{
  "num_hidden_layers": 9,
  "n_experts": 16,
  "hidden_act": "swiglu",
  "moe_layers": [1, 2, 3, 4, 5, 6, 7, 8],
  "router_score": "sigmoid",
  "routed_scale": 2.0,
  "balance_bias": true,
  "scale_expert_input": true,
  "batch_tokens": 65536
}
Below are experts of layer 2 (counted from 0) of a mixture-of-experts language model. Rows are named router (the router's row for the expert), gate (a neuron's input weights, with its number), up (a neuron's input weights, with its number) and show model dimensions 112-223. Each number is 128 + 32 x the weight over its row's rms, rounded and kept within 0 to 255. Numbers have three digits each.
After each expert's rows: a language model's description of what the expert responds to; "comes after" lists some tokens at least twice as common just before its tokens as in all text. This comes from a sample of Wikipedia text that the model never trained on. Tokens count by the router's weight.

# expert 11
router:120147062136126131140154155156118141100146117153069155159132124126104067101131158104130137135141152198174082145067092084091134138163061115079052160085103124171091144122158119105107127148136134168101105120132126132150141114138145131152068110164066113090040142205168150155166075139148116104187089128106138117163095160147149172108155140088
gate0:130067135102063175184112126131144135154096105143120195180155117162115149161145125147088181127144087185068145131138108128158138118156144154119080083144160127181086139112176181089144127152145158117146121191139147105118143128160121135117122112111146115131092157110144077128156200074157124125097126071138165129173129168160106113176120158111
up0:255101154112135160140135087131127152121131069108144127100127151136122137129164134096117137164144154134103150075157045128106112171129117093066143149145143142141128106149170109136147128107112148109136137119131124108121159103145152131124191082147126146094070122149125092105116131066147145122143140156136116039122117133138086099105124159134
gate1:128115119174156115128167091148168124100118123066180172110075174176150100104111090149142127099162152113131078080139113130149177126138130133109139139133138133126138121145102059135109130069094158110109122116091134161125148180153145110131097108162142096104089095137124185103132151205077051130147143118138137117097123198164149137176089141153
up1:129255100156091144168171095138112139090125153101122102108139100128143113108120071152115104113152174143137165130071159130138185168104110155140140111096140097107168140119176128104158123096170142150177132118089139211133171115129076122117081119167125150142111157170159203091147148123139111127128125114104156133110117100161133117153103142145
gate2:188048083187155103137119141170116114104084181169108110113147162168139158099147157197114150134126161125133124101097108128115132143181084115154088117098104137095080145143124150113133151147167111129157130163126103132079164170135110141155116149181092111154103123162134101147146189135126131159148099095099126114149154116137141161128111120097
up2:090181255127166111107131086150109133144117128116101113064136070120119124126115126087107169067171136109093138111108120113166151134154136089103119096174114145146115079122138105134127152140145113123159117072159163193146153077109191156126160167103096137152193087142117110080101156167176079106106158133184101118131116144149128138111118139189
gate3:144125112126118164077126181100085130113087106105134152143120132172110181240145123108111119101117108180116118124115118094092103084154121116068089113110090108114097153145066129122146114095143140135132113108115097080076154115094122060110104121086111122119119106169129113144151154093090089150121135160134122112165153179163155164182118137125
up3:137140164255172124164168121178123156111156110093114125095081134119166126099121168138090132110210180133100061158148094082191116153074148128093113161150105102083105143114156123110146142162158132146129126114154119124073078142063116080093188109118164132130162089085113118137095058110121095119127163155114140085120114106140152115134123130154
gate4:167115109158138117138102112124133093086113097141175093123159163121163173088140155078144120125057093143117121174079199121153077162112133129167046114069165149134129118121110151092127091166152138182120156121110124130137132080127145110095097079117093118085127143075155113147109134141052114099100094162170093109103093159147122135125085125150
up4:097162184135255137126170104166161148107116104117034071115095099127125110154108098166110136132115163110125133111123106178127189106130062133117204132168108117135125116179126100099110111138115065116102139129090108144133111156087104115162126212105093139161107148168154138115117161066158124137179109110115153153110159099107115093113165161135
gate5:106100164131124089126137156130151133098123144097121086107161150112100164190094104102091094128125131118112131111130127099148115119135090096109106135152097077145129136148126141111126119113163144172103097145132127101133085102162111095120190094131125127137144159086185143112109118072164060141140157123134164098175144123124112134076141108130
up5:070073137138133255122116150164116152102124145126103045131166208071157129168117157079096142124127128203158145124137093095133129115122080122134155125162151130155137178150128120132144134132162162113084155127145137123087140116158123125155169103149130135129101171103146118120163118152116138135105160134127115148066129164114099128167165132104
gate6:083173128107070112091161156138151111163098084122137097140141122170111161149095146117101109138122084149128146136069104128102176104131097111102139159114109084097202114161120118173116120117139051167139137126127145174115134182114070180114119119117123187137154073110111138168155094174121158128135131132133137091068169091145167119107052135140
up6:145154109121117130255116138121166117111151176112108106131150114130147133144134128097140138171139065153087116094093120137097088200148091196143051134117172127192086189109130065157153094136123124132127116110159099128152152053149122077112056122143152128109123148084095109135134146109139149149165155146152148154187149124100114111124167147129
What it handles: Pipe separators between table cells, most often between numbers or names in sports results, plus separator rows like |---|---|.
comes after: " ", "\n", " 0", ")", " 1", " —"

# expert 9
router:161145063150145128110136121171220134142114130118111120148118117111093096154112094129112161103079152119147166126123168099101190129142119137121130108118120147113175120121147125203127096130099148185133154113181172115087099122105122121137149049153182123136157118103088164145090118188145188100158118096139131103130071134163127118175175145091
gate0:086133146118082053174100172103095123167067143071155146081150137153147100070127056160142139174153101119123136137156134097127144107164143125170149116202126139116094128123149113164188093188116115122123165151131154116080171115082125090088153117122191150118152105099072137109153173091169122163172113095171182176108147117133126172090142151134
up0:255098127079139172134118139122124126079084167176129120148121142108156145171146122118130144168097126150145116164087145097126130104093124106145159103125127123132166157145072160065115144099140117152134166077099176116143101134103203121090137113179132177151131125105144108149103112119123096102099098167098163139139127102161129118165133157128
gate1:159109135121138125124155096094084149145121181131100172065111077124136143108180086135176054147135101159108110102129096161120102104117121158113131095110109175094082164135132135123181200101153098132118126172153142106169141124128141147183167094137179085168090120104099142165114162128172133183135088116100145097115126168099159158102147114064
up1:221254115139104127105108086078136173184146107147149138070085105083093093084131112139163146178143133116145154102132181099080139208129127189162148095103129216107126091175122149121109098130119101158070089133124129097116195139181165167127131102128158127085081144119145090118138126061070170116118058121143108163140106137093090138144145079110
gate2:146132110078163172143116152153194156114105111139138142130133128154165131121098155151072139137131159182148088127132096174132158132118127099158120103151091141160127185084122091128082157124093126089139116189210157141151110132135166124144071152115143082080160096169151108143085128133137160154140085104135080153140123108126099082123189153160
up2:155102255118133085118104185097112120108129173101132150150139153148137123131136123124105150059169098121153112140135141125135153131212120128094120105139123091097160162111118140120114123109139140158062121155113175102151103095165114118089135151150131127132121137130121148133154089084178076067141164134097101136110157083148110118119086124138
gate3:096174098220103126097134127154159082202139159133126160156127119087121144151125147127156105118137105153102150160112072115139173141141134095151159148151115143120162120117136139146158149108048091126179122112077149194138133135087110106174101124126132121084140096126184187133116147176130136138156157114081092134109109101163126092145101138139
up3:139102133255147141158080153145164174109131146143113113128133152117104099112104182140084094091165154166132099062150150114159177075143090114118141210068106093122112122181103124118148129088132136124128124159140176080114155137156132087164145152139099135121131081063124148166127122138168091149123112081150175119177101135115148159140172125099
gate4:116133137149194145157154065190177149120161136144133113085186153162122199105120151117126159135115129125122110153149126143168134124111143149096139207123101167111119142103119115159140088117140135133109139119085164134102093146179131148168135121133139149130067135110131154144077122181098153139124132122075087124160122123099141162131101181081
up4:138151122144255079075111139134091072104113173137074094157141165122123163098153109182171152125123140072062071173139128174121166108117106131123112155096123157136105131128117145111112112103123134177134129128169117106145121097155114111159138141149159190160127105169126082160154115097149168146113162130195072136195086164145127200181140112120
gate5:138149106107149128132131112065191141121099187101172166126137148105186199151122162214114158158101120084133120130137111124161101124151085171115103124095148081135156077060132182133132116102098189118141132146134121128113129111132154150092077094134129159166119146089139124146110116183105135126114173123134102135179133177180129105122161106144
up5:122207093182111255098136118081077146159076123150161156103152133074175172142105129163141155119094104110129140156152118050172123154133085167157108115102086083117103109100139159163173135098157173129064131157133125152136132156115172158142096098112083157096119119110092128137156111132143155125141169160098067079167111104149143169166153094142
gate6:098075142139164143081065109125150107144104126081178163068062076101132102135110125077128091184136133154138130104206156133103182128113104185175093142102145145135126141156102094113103137126124166137137123127146125166137146167116071150157096137064116134105124181079142125157106188083120112102158133166152111138131133126131112177149149068151
up6:110082087142146131255151117148140110154146066166160142178183098119095150137172064109125118110166096111131103145124093146103110185120166141141140145140154141144134093174132116134144155099086126129138130113117075145176132145126141153148113126197096109080147106135132080093126116129104095129088131150116137132056047063181170114111137141157
What it handles: Line breaks, dashes and colons that open infobox or list lines, plus field labels such as Born, Location, Scientific classification, Preceded.
comes after: "\n", "-", ")", " Born", " Location", " information"

# expert 1
router:163148125161091146103163107111143129145109156081151111120110166175134153134109085188126104122097127162166144108116105123078156151155132182107137126088146162159130088119172132154176156150153133175196086123159105060126142143108099144127037107133151107034086103100150164099153030178125080126130123152098155113073171169173094143183117151154
gate0:122139142162129162127163154131128118114132136108145105146109127083115116137094133171116102122146143118142083119117100131097168110114137125162106119101127143149134125085037157137156158123116156108142103072131121123137067126107079143102148173158148169113154119138145137122149133144108098112075125159094103098185092187128145133131151167143
up0:255105116119089153104152104128119091108148106142154146142121165138179125076103100162077115178119122145158091103149093113096127126142109148129099107113191138059145056073078102094168121112106153131111127122106109136141141144117125120134125166150134151072138157162097151116178139150123085122107153205108116107160142158111140109117205140134
gate1:125134124141147127104150124123196071129104100145139127097151142116099122141118119144144125105105161147127090108128089145164097138068082102178138108133161132148132135111135116124153133112149157098134111132122147122090148153142117116140096058127146131169118131165159105123129105146080141136042142150122100134142175130176151136141115207117
up1:137255153168117103114136082054089130097119139081122086121151161121118144073111137142176154119124120108180093179127108135088137185118127148120077111136085134110188109167150168135115194117126111125135144153117186139102110076150149090130137159113078154125178090109130135141184081162169087130148135143100105138160132110153162182123101129145
gate2:149138067085117146166142080070131097078112137148070094126105066166124138134161103089139158137104100164106113132137156156126131115158106137092132166161115161141104061147150115065115076177122147141089098063147090113109113152133129126111146152102182142118120121129130166143133085078212092124107140129117103103112108124176125162151118145107
up2:163167255118122126115165157122123089143145099119119073122064112112162131101111085130135090136141119133132157117166183115157091105166132167096131131110139155139147044093120059073091140174123159200152141097116136087082133125115153150089157149086123125114118109117141150146143124129153111145162124128116117089099172133199062131122082140151
gate3:174097129147128141104239102086133180148103092071139133107189174116144124125105079108140118175132076161120114098104153125119107147180129119129123053145109127118189103113130114177154121118195111097143141086112144117112097134174083121137100113069159051167072139121159157133161105106171121097149151135112155174124118115135091187165137152120
up3:138169102255106142110203061139105174151106144108160118105172146158145130172111123075093143166168131127182134146105178086108189115134177151166110118093076108165146106107100135171106118105147130153138110160111141135135135136071115126182107097099166108094149178129087146114170092123141113176122149129128159123143134100149128093117111168108
gate4:150160123118083141130169101130200112118129085141110130167121132157111139144113171138128103130116092184088147112146125086139158158115130164128122168138081104174190129107144133164098098124167125085121114127172140151130114115099098136151054091126164161082182140046183119122188077100130090142070178107147144131133131126103124083148163127152
up4:136131100153255148145158077128156137080112115154141144100140107117133128127107174146088132124134133131137132128151149177143183120148154147146163150102117113170167129156138085176068105146187088142110138122164176148168113163048161150117101159092183078148100135133161190140134155114154099185099162129106126157103073138103151163067154124183
gate5:174089079105126121141142150120101143187158159136114116142161102144097149150151123128153087119108165139123080104164127095197148074108123161159152112093146169105123163138144069090156116207133121184160112180114183145099095150149114095127140168134153120145125130123109106157126128056118149125082096115117091185128103087188127142131178089098
up5:176102073151146255194195128100131120156152098151156102205146074140166123144120170045173116078107109160085093131120080130169126123129119153154130097117135154154118152115172105095115086146087095140129134147164126142118145098152130167101107128145157131151153134097135127140113113125145077130119094098135123145107117112114113133125107148161
gate6:078101154158158130091143125118130167112089079089150113139156133169077161108104112169158165125150123123137090100152109095071132100117100092094087167130150114118122114088113200174150160136066135166102070115126157112116154106130096138108170081148104133112174162160167165134151095204092099117125091161124121150124155120198135105143200187157
up6:124085125088102084255137142077152168115126127110155115193055135143158130160152084111076117097167167137163058124164124102066087158119100150100085140143152160106133154112132165096131119136128148142129133118087133133088170156124096156067136168106129151222180133141130112145111142132138149108118132119061113171142158120114149146097173104125
What it handles: Digits and number pieces inside tables and stat lists, usually after a pipe or semicolon, such as 3, 0, 14, 63.
comes after: " |", "|", ":", ";", " 1", " 3"

# expert 3
router:142071143097063063071128160068100097139099170179056166150120130136067142146094120096168130151158155153117180119114110109126084148159156122150135116138136148092178145085143103122139174086131071143133195138139147127097074152120122083139129112084119192093124110172109163102165117126102148170176134084127165127085148107144148158109175146170
gate0:161121182155125092095079145097149189097159095115157165217106176147104152153125083098165164134083126079137104123134115156156135149081112142112138090162150184099125137087115127100099168059105110147138145150179082147151145090128120122113145088139106102069116116143150153137136146177086133116115148179215145142068144113109095112135137113168
up0:255102124171149146177097102116150117134109182137105084145193128094175097102190100116100120090153095152104069131165154123103140106100116180088075139144117130172156136139151105125133095166146162127169116134108136157116104177157101156110140143208177123138101083095163160180168114092139164128128130088100146152179104103126154114149123091111
gate1:136151082090055146158126116088137140143143149160073094144109111153139148104125120120165153177118163143166185108089125089152126140129164099112128100128120171078132121145151107163181179163154096116125135175119101143122121146141105144127133157143149101144158134149101144162093082135116110135102133105126138142181077096130135113096116128153
up1:144255176136135130109128140138160154102105150070191137108170096118100121103129146169075095111107143111112101179165127152142125155153066157146149133060160068148124114122135113083099129078082176118158093157156132145138137091138164153078137108150155089133109105096135142155134145111156119091115070116096138130123168095116161119154131117091
gate2:145111105114174143133142125109061193111143118111142102073159143127131134126149171109114169173108149153089139109154102133086144158123141169128081115127125124140198099143099136086095103109166111134099102171178070124126110133131174157149124136161130165102083137111118104062144076058115092074075099147103173125097144131135155157121087112160
up2:131161255123106093171093137120118097117102158114139140091154139106163081103195114168118117145121117100164110157146104157090141145144110145170174174104135084085154124167148140111165131171105179169060098131096151088094115171125161119156087126152161129097154149143112151168106153102192131109139140134140127089097142061135156119119102157124
gate3:137122107145128084175124100130130104113129205141137138158130137117149146165117136096114179118158126152096138160107083147186154165155159112133175184153121149130127127122094132121123151107158183133092134123131118118128137156129153139142153164110109115134153128071108146128173170108118150131141139127166123135134137122074124102168153091126
up3:103162133255123084142163116175112195106140140099170116163107134083096066120183157158139129099161131102102127161094146093082139155183126104103076155168131140091154089074147135103127131180161098146135131190138123154126140072138174172137150121113140123064124135132220093119110121178108176148118124122161159125084132165139119151139161140098
gate4:139103130087143139074123152143110094112144128139095156105158076135111161115069109092121110165136144139111117138156106114125134158184136135156154114135135122119138077083125184137208128126159114138078127116138093122140158148138112105171150093104112118087075175072137104120170156102125120131148114080116187133117158115137100119153089091164
up4:136122054076255154128097112157140128110131106156103141118152073094116121102146132164125134136132108102133175113144180129126121126185164138116176145096119156074162184126103080157123141108093096121103101105157158152125140105136087143107118093147104112130072166119169119155165108142081090130092069070154109167157154093115095158084124168133
gate5:146174161079160113129116107066136110101173137062078147145085076110083152123125082076136115084082160137110149110100114118109064207113141131079132136131145100150125155117171165108083148144135133134129135138092146127044105133166141089099156158145122154161129110151111170159166172123149152165178113115146109132163123115166194122153124173104
up5:175123140142130255147112169212132087176097117131139141118106159139124050156128114139112107120135140156175105175132145094113178129163116080117121142082130146087140102106122094121110127120122145137147067166155105150176107127116124135132120115105122117149115132130142134120117145150116148135144092166102173102108154107148127050113119095118
gate6:164146099164121153128142130109113109143089148119115172144176085125149194202120123179205146114148164077109145099132094079110155108073176227104154139117124128115112090150099097161138136147140119118168101136105121109090087073131141102126105113135089142107129141103162140184157133152116097192115146124111132127117154090129141128138122089102
up6:152132126146122125255097106130182120123118082129095157135103113144084191153130153149134091144138157098099164126049107076112130112094138186074075177145081084095129179123072093114189111126155121083139133154141105132147124076157123095029125116110118145083124110174169158136174132180107111154154113085128132139137116101128125147091127136145
What it handles: Nouns and verbs for actions and events in biographies and histories, often after his or the, such as return, attempt, conviction, founded.
comes after: " the", " to", " he", " his", " was", " and"

# expert 8
router:139110123199175122104107105053167177116078162054120171030114144149128144169127153129082145156127114105160173102113077150073108109123157123135143101132114113161156052130145128146198124169093093165165120140118149096162142188089142136175084153102086130106180116120161161108059150124089098151120133120143121167080118126142124138101143141086
gate0:066136180084174087170132134185141156178089134131105141084123184087075117140129143139069171121171123180113144127114106144129154127141121127093151140094123132169077096108154114075112146141120128163162126196168175113141152147172123098119132124145151145124092131082057113130111078118169146119131068176142129158070095151171093090116129117168
up0:255178166160089139126155144113106116139125150154097100177191103095164078135105170140082174139123058110155162144090130100131121141151122185100125130127114118108121101116162128108140149160133133163165139113148120119157123115183187110149073153087120075118114183090111106101085101140121162111098130162139127152115132140126106113114147112081
gate1:071122094179188111110057115111135144138128133097125156151090136129103128133099140120200148158103129139149127133132070132112181098117130105124115151090144128146134128108136159128125159169206144123099131144143206133169113100116081108205091160086097168128141133172137080112176148135105175140133132110085107199148140125137118140202146169142
up1:180255134125132085160145124150164106118088086133172142124130104135164144138128087134081118122111037094110137126146134221096134143183119111096161069135185126164129072173128146172155112104159105106224112117134136125126156115129200135178137137139109118143111117060122164132146130150129148150082112134182118143125112153087160086081115093156
gate2:154119137125138170147104158107138091144158086096110139151117116144095149138141136113150129103102125154112106125077194126157130110106106080129133113188139182163116103162105176133126159136134152128053148147141129145139167109140101163117207107126069105105173108130135086088170101146102108135102113131135107137154134143118163095124090093096
up2:074148255065102132126163130121173152135088106103138120133075134182110144096191139119098134179130104163156130118169107120126121149137122150148141116094160157159127110157131150143106164103134130115153116124183132096111100157114059103205099184169142073110165090074194134160140127124097165113092139093166158090134100139130113135140144122089
gate3:099151158157094115105108111084118109169126101089144129100137136102152126153129084115126101144143092118139094123118139134098130132102102103164071127162138159108129091140135146097117168125114104138071154162120168152151131106097157159151133154147116129135154062118168126136145113131164098157193183088110119091206121134129161097130179143181
up3:110086109242129131142182117139111141108194124203120130116127099090137138109158152110085177134145097190097130150132155142171114121150134086115086152091172071078087128087204171126061123118117178099107186121110124113147134113098094099150146118080103117190123138135125108109119090086122152133087097117114050128070166158119078153123073104130
gate4:104149113160140103038156184143133123118144084131121164093156136123115164140136151162116161137113151111128115154110112129148118131139072152166185140131101185123126143109135152126146154139132119108120130139148134141120080129112141183125078083080134083108139136118139123115133179128132194161154075141141171101115080160146103093140078094110
up4:083097086139255142150129062148161134141120176154130152154090187149153130115132111134162168162117140096105186074089126140133139131182118156100093117129161113118143166099119132125137125092092153081090069128125096123136182106163109072109084082116115132108134135153158087080154146150119146115074129152135118128116145107128155069200141113156
gate5:152158099153081149100099115108120119149138162108150112110096185125112114140077118154154156101108138086127129124155144090102097108080148147162108124145133126113177153132126105108115178170154119122142121124082077132123155108166153148180135084151172083178154134074060121108112098132073149185144137170154145114116163129124112164109129145157
up5:110176123124142255134118142137084152165129166078100139140104075177135187133137121152078156077127167153138108124123159156112164128118121133131113156109118133082081160202136133084088120138072094125095082139113118107122148102096138119121104184123101120098131117090174144182091139116153110118150097181074121110118146158153111131119129127139
gate6:143155148213125111133110067137087167164135101107127155122172085174113153082135106121148122131132090058163101167073151112179108096166156143156132110090113093133144133137101112115145133106169093075141148118131156138123145167169097170126124112142133093134156124124182114103156188155121146113160132128099076156106154138164130147142202072117
up6:043130095120155125248122106107180070184126138162169133073126083136120135100114117079065155081108137189096118162112096122127134152120127107139111078115085180145097133136133056177140159124096144113131148141072149082133134129133158149125160127130148087147104117147186177091164124158158174150173152137129069109139193138115115153089149098135
What it handles: Numbers and quantity words after the, are, there are, e.g. two, one, several, many, both, other, same, more.
comes after: " the", " a", " one", " two", " are", " all"

# expert 4
router:119198140101149144144126094090116172071129070153100208065125192098170149088153100145163154088126166173058139109143149094165134132161127095123133108117150113165112115148113129194112185137153150100151180168096153119105066092136102096153111077102160157113114142100125117146137129107129155186148085158104132169119139159075066129150098137085
gate0:138117141109143058104120113203083111106123136125130109158088119138117133122130106204063147138106127165150176105138151165098124138131193117084142167077092135119104158170178100211099120107144074150142094153134127157171123132128113147133101053119141156103116135097118110101067146122160133128134102087131143129150108175162135150118118112098
up0:255131131160126140105144151162121164129134161157165179097115102132121125170132102170100093136110134087145159041166104163135098078088126073080164120047097145191166148084122108140139094145152144125183117133109136109140139148138074138134122012133126161120121118129162168181105116107176112154179107136108153151106144146081155173119096114133
gate1:096150137116131101129127090088128134100131148159084173117164074093120171141184126191092172141084159094145148122085128132128122138138062122115212155098060098096186103134102112100084148156214140088143106114086108172089140103184147122142129088124144141109104152081101136081122083115157094169122151134144161114151128119059142104095154084078
up1:119255110142125160112100130134084106126154107140161117082144158164050084170134062113150105088183120134197154158160116136114212138136138150058115121104129142147115117078137082076146170090086103099089137136153144107204142192126098131128087159152135122118113087137060112126080187071138120124208136145102083139121119150115113126130123108175
gate2:133105099177105079171108125120145115042129097156141157123107151102081070087105124152162185136108157149120167144174127061182155133155080160157128082129155108153156152054144094131144103127153170097126103124116151128103106110160091073163169133095131130107117115143108114149094129119120154125168148169108121119128128137162136123115100107140
up2:145057255135123099129131143131097123085106088126163120158126166103109115098097110179107141129076154147140125169165143124148205080123107134144150109147122089188138079054171123163127135158161115154168143175197119114137123110178148109150147180126144188095138092127155131171118160124107136158109114176083127095143112137125183057188136129071
gate3:105172126159177139142089069167090086117104092099095182162108101114098126131114136083126128098106162144139123100157131113138151115169134157168076157128120138228083106120117153094116112097102176146120078130114094124174146108127112153119159117125125067113128125104136110142164130117155108146114133120081127127152053127152163127161169129164
up3:110167108255189110153123083124188107118140106118084171142136132151119157181146134106107131205126106111184115129134094148126163120115168136054120124159126141183105117143139103129089116101145157077122109175113148163089111105097115129184120144130082126131091095132102152095143107107151151119101133131108147081164106149159100085146123080166
gate4:099163137082115079126138136093156110098103113096123129049124116130163173121131153104150150145127155094138171109107136119146049153203109133151093156124121150130150145124109132121144134113115131121114171106141118089158151122153116150154102118144124159100092099109138157110167094140176125134146111167152082188116178151112138134142139161079
up4:122175182125255107145139135066202068094116157104110148086106155125152107110175151102098167139144134106126154104173124122145071158138162140157100142049195142104107133123154122116152110069169182158129135113109141112109117137102165143149138121122108173100094079113137136123126152117110131106161121118119104168115141077138152138165153086139
gate5:178066117147158103130179098151182114146163106137106114070071142128129130100121166127186112137135120193092181108131107084175154099090117139104125131119137125148071124152091170145111086153103140120112177129078147192128137160173154135112099125124066172162174115134135157147142077150117093187144134080138132131127150159099144189122136124106
up5:183152090113115255110095150138099201115121116157153114101113139109156144119070143145133129096149077202122125142139182112152134130094157159168095091115143148123163137141157119106132086159081165154117176112099174103121112108119089143078166153126121074152118154128247142117139053130135086095155158157103092139113149133149142146102131109150
gate6:198127162147117117127150208161125148138119187140143122130094147124133115167129085118137148105104142088135157109146160126160166153134142123159098100122109151155138102119136106144116145148174064106104148121151144089109154132088159147130098136092136169104103063150094150161111088142108101070141160065106150151154133123103086102186125120109
up6:127155067130144089255113120079147107123150134152099111119158123168127126148124172172148086110131124157154145183176142133168103140105124108101093150206130110136107135122133133143137185211140161172105121092129099162117161144076150108129166153117122126174192086190113153117135137115151115133122108043122163174111153156145146118088123087166
What it handles: Capitalized or plain adjectives and nouns of nationality, politics and institutions, e.g. American, British, International, political, Economic, often in organization names or headings.
comes after: " the", " of", " and", " in", "==", " United"

# expert 6
router:100114065151147101147082141145145099029181093101156169132139092100072145067113116047118114131073172141138172149133179147154149150135086219103109106100179114110097149113095075123115127135145108097130143058166104178126129179117193127129116112119122176119108159114136131178075101133142087158139104079117175188110151123178165113128091102112
gate0:198144142135094152167106103136132116127167089089138104143144124157122106090170163118147088130130140136133096167148123116115125158162127116164138113185113116103141150149142107123062074150115098145121131094155117084089076178160164148101064122154146124168064123124182110135124152100094092083097163137185094149090164122117062165167115107162
up0:255088153090195176128161148163134146118111170139114114061110094041142117147127081135125111123103088136125103155100123151146116150132132150099136152113109151139100138120060156142158120191115131098133121143129141119172142091129082129117146074116125087110146091126096155115167143082096117113123158098131072086173069178056213112155129107087
gate1:123152103101128116099158168132112193066130132150116172153169106107129149151107115098161192139101186167080152103107099139204151093141087163157093065126141184191056135099131161155099159156066102090129111110162090158096134136081108142152140131168092083071080136160098114154129103113123145119100120109101128134080131102174126135101109097059
up1:121255175146158149100128103198100105154146105136085155097116161148107128130140111130138128159149068108104111130152094107089066152106125141114155130125137144133162059161195163092123125137175187152068145151085186086163121135143159140115167133155115139102149068090154092105155145143117107152185163141109121103142106165133130078146120168185
gate2:096168137161112219179131119147135122134120116134153114069137087122117144121143156132163155148148145145171135142101103088157160071117158137100177157151083098164105168127153114174161134131119081117118128108114088127199117081070140091093101160131113100117114131098058184171116132120158105155106109143098146169132092115098137057133131113091
up2:117132255151115111082127140109141167155126138166171147169070189134194143115110107105097121095128141130121090108120116129110136185110064136105114146126154102173105115167118078119137140130065121117154173121148136105101180175084121123129108147117122197216119133165193095061151109175120117145137088114133081103143087137124182167155149174159
gate3:074098146104143122176142205124131135125192153177125121127093092095104124116191084092172105181114138128131152117115115135133113117141150100099139162134140121153138126104123137133169105092121117145130055134142097110124132105148178143144216154142111177104103121135120099132064155075157122100076173172032134114092091087103097125150157103168
up3:107135096255129072134141142154138130113137112156144163131103185108116122111137127100144159139106104119104119096068079120111166117151157217165170100124115110075172130094119110111137185147182068142115111112127165121175098127147150095160136155138154147114129169080088140070122143116136143158053158173055070123113080166074134173147091179142
gate4:144113138124075082143119130198165129135107116159160131150085123157159149120140099095074156122126108118143115106154144105129144117166072137162145155123141142184138095146093122124169097132174143103114148114185142176154134131106171188103162144098084119149039046118117073147116117093100121117125143108098146114138138092124166169090095133144
up4:100112120110255182101146146137134116123097171119117150125108144142131111162140132161083088113160151078174098150144082126147087144148146131179141130153131153124202131141160145191083130072111103158124114106106072088124135118145106087118123098111138129124108147127117120172146140127136078162145125096124119151091111171123127092146113137151
gate5:166117093113182088140103110122121125111082089125104129111121147124119151147128077127167088139109140191078152094109075079123161102088106139141165137154147178118139206162103168136125098096069111077152138113080147205116127075153140158097095159186123170135120178118120144200082103127063126068128133112101149132118165182110140124155110129118
up5:117082106073175255211145118157117136182172143160141094110123141116095078107066113152183148166133129104150141114147073139128149137138135107154182115171154129122120189080100202139216129152114079116115115082085186153083127128113178166099181164142144128133087100139156072128130081107140081105120128153149117102168117139168160081151126106126
gate6:105128105133176110090125161151103115140166119106175157179106112139180153100112086126068099175143198129142140204130068132142086148139140175111079113141125103109126168127166139103140107123150129115145169136143125143077097096029079129164166086145162190150101083137170151120043119155079097147148110116136131130133110135138118116099148090124
up6:145140083123166154255120168130075130121160147102124154178104111150146137119135081106114097156120211136143149172028112158173057158130127143092119098112148085144161122167130135153080152124099119145174132172126115150126113126091155076128167137114137168160132118080120115175089144174109120057161126118123120105098138119116118156140169142151
What it handles: Single lowercase or uppercase letters and short pieces starting a split word, often in Latin species names or abbreviations, e.g. s in sputator, c, p.
comes after: " ", " a", " (", "/", " c", " \""